config = dict(
    num_hidden_layers=10,
    d_shared_expert=0,
    router_score='softmax',
    router_bias=True,
    norm='rmsnorm',
    batch_tokens=32768,
    max_seq_len=256,
    train_tokens=283600000,
    max_steps=8655,
    dataset='wikipedia_en',
)
Below are experts of layer 2 (counted from 0) of a mixture-of-experts language model. Rows are named router (the router's row for the expert), up (a neuron's input weights, with its number), down (a neuron's output weights, with its number) and show model dimensions 0-127. Each number is 50 + 15 x the weight over its row's rms, rounded and kept within 0 to 99.
After each expert's rows: "gets" lists some tokens that make up at least twice as much of what it gets as of all text; "comes before" lists some tokens at least twice as common just after its tokens as in all text. This comes from a sample of Wikipedia text that the model never trained on. Tokens count by the router's weight.

# expert 133
router:26 45 57 59 65 64 31 58 47 60 58 56 66 49 20 54 54 38 45 46 50 51 64 52 55 57 53 18 47 60 73 26 61 51 50 85 45 68 26 50 27 43 69 51 69 42 32 71 60 53 41 47 70 74 71 19 83 68 57 33 60 66 66 38 45 23 59 71 49 32 27 30 47 64 72 39 60 44 34 68 57 54 45 63 35 47 53 63 31 54 12 61 61 69 48 38 40 58 44 38 39 54 40 57 49 53 45 56 37 38 52 40 76 41 41 58 32 55 65 41 42 41 79 76 18 38 62 24
up0:36 64 62 62 45 33 69 38 58 62 69 46 34 50 67 46 63 73 73 62 46 55 32 50 50 54 62 58 66 42 33 49 43 64 75 48 44 53 59 68 58 38 58 65 40 52 68 29 44 39 46 47 96 69 66 41 48 66 72 41 50 33 56 58 34 41 40 39 62 32 33 37 46 52 33 33 47 40 24 61 26 03 44 76 40 55 64 13 39 21 65 64 49 43 38 30 73 72 35 74 50 52 48 32 58 74 50 60 39 47 54 68 37 56 28 40 28 25 48 51 45 58 46 50 31 42 28 69
down0:77 58 27 65 69 22 21 33 56 78 28 31 35 56 52 74 65 53 64 36 51 46 29 42 52 41 33 48 39 55 60 35 66 39 50 48 76 43 31 56 54 30 44 61 43 45 27 63 65 36 51 75 65 59 54 70 40 19 63 44 62 60 43 74 39 67 78 47 56 29 49 52 65 62 48 39 53 44 70 20 75 63 56 51 35 54 62 38 74 64 76 19 48 51 58 55 68 27 39 62 35 59 38 32 45 80 70 46 34 69 64 53 41 56 45 42 47 68 57 55 58 85 53 48 40 36 53 40
gets: " time", " years", " year", " season", "day", " area"
comes before: "s", " of", ".", ",", " in", " and"

# expert 39
router:46 49 76 56 36 54 54 56 48 74 44 42 55 44 45 91 57 43 81 61 28 57 63 67 42 66 26 30 59 38 91 33 52 44 76 39 23 63 35 57 41 64 52 44 45 30 43 56 65 35 51 40 58 53 49 49 52 68 32 19 72 69 56 42 76 22 61 28 43 49 26 21 25 52 51 37 72 40 49 44 44 46 59 61 31 53 22 62 50 69 35 46 54 45 47 27 42 25 45 45 45 39 54 53 68 57 58 59 40 38 41 40 53 48 42 43 25 29 71 86 51 46 60 64 34 42 72 45
up2:60 37 20 46 59 45 71 71 37 54 49 34 76 64 46 47 67 42 60 73 53 60 54 56 49 81 51 67 51 49 24 29 44 60 35 47 69 28 37 44 31 72 49 28 30 27 43 44 63 30 35 48 48 49 48 53 16 34 43 06 44 12 40 32 57 55 72 55 68 40 35 57 46 50 47 37 32 25 35 71 72 40 59 59 55 45 66 54 22 47 51 39 37 39 61 30 47 50 54 66 31 54 50 46 27 67 42 35 45 57 44 49 55 51 25 68 50 65 51 51 57 55 72 28 89 52 69 56
down2:40 57 66 64 45 41 43 43 24 57 61 46 37 37 53 26 39 53 25 43 57 65 22 17 52 31 56 35 56 64 85 41 58 57 41 43 37 52 57 45 33 50 50 66 44 47 58 69 34 49 56 52 23 57 92 51 43 83 41 61 41 54 46 64 69 48 50 45 13 62 39 61 40 52 20 49 67 64 65 38 48 74 39 70 53 47 59 36 60 39 55 64 51 86 65 80 42 55 81 52 53 35 58 38 53 65 67 72 32 74 49 57 31 34 62 53 31 37 44 50 30 77 62 55 42 55 48 73
gets: " in", " on", " at", " from", " In", "In"
comes before: " the", " 19", " a", " 18", "ten", " his"

# expert 55
router:29 34 67 50 48 55 47 63 49 64 37 69 63 56 55 51 76 46 42 64 57 83 72 78 48 48 44 53 35 70 70 31 76 42 57 60 45 73 47 73 40 47 59 20 88 39 33 35 63 29 55 28 51 62 60 41 53 48 53 52 82 64 47 28 65 33 64 64 41 69 70 58 54 47 42 56 69 28 38 65 40 42 73 54 50 48 51 75 36 48 45 62 43 56 54 31 49 49 27 38 32 61 61 61 43 74 33 55 37 55 34 29 84 22 47 44 38 53 68 50 48 22 63 29 37 40 52 77
up0:47 68 56 41 47 62 34 63 73 52 53 23 60 56 28 60 64 53 40 58 45 35 21 66 45 48 38 53 37 33 20 42 43 65 58 62 52 76 69 52 40 68 55 54 45 56 00 33 40 52 82 59 52 67 47 82 49 36 60 55 67 59 52 84 45 52 52 76 54 59 46 61 50 47 68 50 47 22 44 69 44 43 43 62 81 44 43 70 54 67 44 49 60 37 48 27 38 31 54 52 51 48 30 84 38 33 43 64 27 44 46 13 59 65 49 71 63 40 51 60 49 51 55 72 42 37 21 46
down0:44 36 61 44 21 89 37 46 24 56 46 47 49 64 73 30 51 48 40 41 19 42 42 47 40 59 59 24 56 42 40 38 19 65 28 67 56 46 60 59 43 52 12 47 54 47 49 27 17 53 31 54 77 44 50 72 73 59 53 43 41 54 44 56 51 78 47 47 43 67 46 81 60 42 28 71 73 38 60 31 51 29 14 72 47 52 56 35 76 36 40 64 51 57 37 48 42 36 52 38 69 51 69 28 45 59 57 48 42 33 59 59 49 47 48 49 48 70 32 51 90 65 56 48 43 60 46 67
gets: "'", "-", "’", "_{", " \"", "^{"
comes before: "s", "A", "1", "t", "\\", "2"

# expert 16
router:45 39 67 52 55 51 39 70 56 60 55 47 47 39 40 61 77 52 49 77 49 67 59 53 68 65 46 58 34 53 59 52 58 19 56 83 33 70 55 48 09 37 80 36 78 53 36 58 56 46 22 17 70 60 73 29 40 70 25 44 70 52 64 53 63 38 56 49 46 73 47 55 50 48 68 20 55 31 56 52 46 53 43 44 23 64 43 48 40 45 44 56 64 43 43 43 43 43 46 48 42 47 44 86 40 78 30 31 23 15 32 42 52 40 38 75 33 43 69 65 57 31 63 36 56 55 56 39
up2:46 19 36 40 65 28 32 71 75 43 43 44 40 62 33 37 51 55 27 39 34 56 53 61 72 95 40 42 44 58 29 43 52 42 50 43 58 41 43 43 49 53 69 42 70 46 39 59 23 53 37 71 69 56 64 59 63 44 31 36 44 70 29 29 26 35 47 54 27 51 43 38 27 66 61 59 66 56 24 17 48 36 44 41 19 43 50 46 44 37 47 47 34 45 34 13 41 19 60 58 69 49 63 66 47 24 46 33 42 51 55 47 50 40 54 63 27 67 71 43 28 37 30 43 37 27 38 55
down2:32 11 65 32 81 67 66 40 66 50 49 37 27 48 19 69 25 60 52 48 15 57 49 51 37 62 64 65 56 80 34 38 40 47 41 45 46 66 54 44 50 43 53 54 63 54 45 61 68 80 30 63 65 60 51 30 54 49 65 28 47 66 36 44 56 34 44 47 51 70 42 31 44 67 50 40 66 35 32 47 61 49 27 14 49 40 49 56 47 42 35 22 58 61 48 35 29 51 32 44 51 53 57 51 34 42 58 42 22 31 47 33 45 58 54 42 39 08 33 31 31 74 68 37 60 26 68 60
gets: " he", " He", " I", " it", " It", " she"
comes before: " was", " is", " had", " has", "al", "self"

# expert 155
router:33 38 55 58 44 30 46 83 52 66 43 45 30 50 33 49 75 32 42 62 39 73 77 58 51 53 31 52 38 57 57 35 54 56 65 54 44 86 49 48 07 28 79 59 75 19 44 79 58 36 39 27 68 65 57 46 29 48 39 52 66 58 63 35 69 44 68 42 23 67 59 45 19 58 53 42 52 43 43 46 43 41 51 50 42 36 47 70 38 53 39 46 48 43 49 34 39 44 28 31 41 55 54 56 47 66 24 61 26 16 37 49 77 42 48 77 58 35 47 51 56 64 56 51 26 39 60 71
up0:49 36 57 57 66 44 40 58 33 32 60 43 45 79 44 69 38 52 17 53 58 51 37 46 44 77 74 41 81 38 43 61 36 82 61 81 49 35 32 57 52 66 88 51 49 50 23 57 63 78 43 58 66 44 62 36 54 52 44 35 16 66 53 39 53 65 57 42 29 42 53 48 49 66 58 43 67 57 37 34 60 65 84 52 48 67 27 32 76 21 44 66 67 28 52 53 28 48 27 68 52 55 45 54 37 43 62 46 76 46 44 36 16 32 53 52 53 48 65 47 54 45 45 40 43 77 47 35
down0:22 57 36 49 50 61 48 33 67 51 56 53 58 69 79 57 70 52 17 41 75 41 74 65 52 29 40 43 38 23 49 51 46 68 57 36 69 57 50 55 24 50 58 69 51 55 72 48 49 54 69 57 37 59 71 42 55 52 60 55 55 27 26 80 68 33 51 67 55 82 48 63 67 47 61 23 47 54 67 49 85 32 47 66 70 60 44 44 19 28 65 55 43 66 56 34 55 57 45 26 34 73 32 62 37 56 39 42 42 34 37 48 42 44 69 26 41 63 70 66 27 61 47 84 50 42 62 35
gets: "–", "–1", "/", "-", "–0", " /"
comes before: "4", "5", " |", "6", "18", "present"

# expert 179
router:27 50 63 81 70 46 38 55 73 40 40 54 62 37 42 39 64 35 58 55 45 62 81 73 59 49 44 48 59 54 56 32 62 42 62 82 36 63 51 61 38 43 75 60 89 55 27 57 67 53 18 35 59 80 46 45 47 82 41 44 56 54 59 52 50 39 66 44 23 81 48 32 44 55 65 41 54 40 30 47 58 48 48 62 57 31 63 63 48 39 47 63 37 48 56 40 62 38 44 47 47 46 05 84 49 50 31 59 47 19 29 47 71 51 49 53 19 43 61 53 63 45 66 43 43 16 57 37
up0:51 31 57 24 36 08 66 74 39 48 35 59 32 56 55 54 28 39 54 54 64 33 51 61 42 54 25 60 68 76 41 53 38 41 53 35 70 27 11 27 33 62 55 49 30 39 49 47 76 73 49 41 24 33 30 40 48 86 63 51 74 59 51 25 59 49 42 47 46 57 49 50 50 58 34 35 19 60 23 46 37 38 71 43 35 63 42 62 56 31 51 46 33 69 42 39 47 38 34 66 61 61 46 65 50 44 47 35 95 33 47 33 42 41 34 41 44 60 62 55 47 68 39 37 55 29 45 56
down0:57 44 23 44 35 39 68 50 44 36 56 33 37 52 56 55 40 55 56 17 88 40 32 49 52 55 44 84 71 46 49 69 53 29 83 46 66 44 64 66 58 58 50 42 53 41 47 83 57 30 51 14 59 52 20 11 74 35 68 75 43 55 50 54 78 45 28 61 57 49 31 31 61 49 41 50 44 54 38 52 50 45 36 37 45 77 28 39 52 65 28 43 51 57 39 47 48 53 69 45 24 53 33 22 54 24 20 48 52 53 57 59 52 52 32 35 51 46 49 43 32 69 45 50 49 30 26 41
gets: "od", " work", " House", " High", " School", " Art"
comes before: ",", "s", ".", " of", " in", "e"

# expert 80
router:21 41 71 88 57 33 42 62 64 64 50 74 69 50 38 47 45 47 47 63 48 66 38 59 65 56 29 20 38 47 61 38 57 49 77 50 47 55 32 55 05 37 54 23 50 49 28 62 75 52 27 47 83 45 68 36 41 56 22 33 39 58 63 35 51 41 66 41 43 92 41 21 41 49 64 63 43 27 43 43 22 43 43 56 29 34 40 57 50 42 39 38 58 26 49 38 42 49 47 27 43 67 34 63 68 57 57 54 50 39 46 56 81 40 46 42 55 35 64 76 50 40 49 64 45 59 59 56
up0:68 54 45 67 84 49 49 84 39 19 37 43 61 30 55 68 67 45 32 55 73 51 39 50 59 47 15 63 64 64 56 47 51 51 53 56 81 40 40 46 22 26 57 41 72 40 26 73 39 68 54 51 64 51 70 73 45 65 64 54 59 70 28 25 51 50 48 54 66 41 51 22 31 31 37 82 49 33 70 51 53 32 34 64 35 40 55 36 58 28 78 33 39 63 60 39 44 61 32 57 47 50 51 57 33 69 56 34 43 41 44 32 53 47 62 38 14 21 48 47 44 45 45 43 62 58 49 67
down0:21 64 26 32 59 51 37 41 29 59 40 46 50 39 71 39 46 44 38 42 74 52 77 35 34 40 51 56 70 67 54 61 55 48 42 29 38 72 65 64 26 51 69 31 54 61 21 43 34 52 63 40 50 55 65 48 40 24 47 47 45 41 73 63 21 48 66 37 37 53 77 83 72 58 56 57 46 25 53 55 57 54 70 33 51 39 55 66 47 31 23 55 44 63 64 69 50 61 07 47 47 77 47 70 32 46 74 79 37 69 47 41 49 39 76 37 35 52 49 35 76 53 32 58 34 43 40 54
gets: " in", "out", " out", " Total", "up", " and"
comes before: " the", ":", " of", "h", "form", " vote"

# expert 168
router:38 42 59 53 36 43 03 57 60 95 36 53 37 65 47 45 54 33 66 54 33 55 73 78 57 67 44 61 29 37 95 56 56 42 54 63 35 74 43 48 58 54 68 51 57 52 51 67 53 55 12 37 53 54 77 37 72 59 43 32 58 60 77 60 64 28 55 47 25 71 54 34 48 58 60 47 49 50 52 45 57 33 53 56 40 61 30 75 33 67 25 54 59 35 50 46 48 53 12 53 43 50 41 61 78 59 34 40 38 45 36 46 50 46 42 71 41 30 70 63 63 36 60 37 37 59 61 60
up0:60 59 46 53 67 32 57 56 51 57 58 63 39 34 18 68 79 43 47 56 28 57 71 47 23 36 26 73 52 58 33 24 61 35 43 27 47 71 48 39 52 47 62 57 59 26 61 24 47 57 55 48 44 52 31 83 31 79 50 44 52 72 51 33 23 56 35 25 57 14 44 82 38 66 67 40 42 32 68 65 49 31 57 68 60 53 41 64 71 72 46 42 62 62 76 45 24 25 58 35 41 52 49 50 67 62 64 45 34 42 46 51 49 63 69 41 71 63 50 38 58 37 66 49 76 46 42 53
down0:33 57 53 36 56 50 52 48 35 47 27 54 52 31 59 36 53 34 60 45 58 70 34 51 25 77 48 65 34 66 49 47 31 51 61 76 49 48 40 70 31 53 52 43 29 41 31 41 48 71 95 78 21 45 57 56 77 31 71 37 49 46 37 57 87 62 41 66 42 78 34 60 55 32 30 39 69 48 45 45 21 72 32 61 56 39 49 65 47 54 37 34 44 80 60 47 80 73 37 56 33 40 37 68 69 52 57 59 31 51 54 57 39 43 45 76 48 43 54 59 52 45 41 34 48 37 74 77
gets: " –", " —", "-", " August", ":", "born"
comes before: " 19", " |", ";", " 18", " 1", " 3"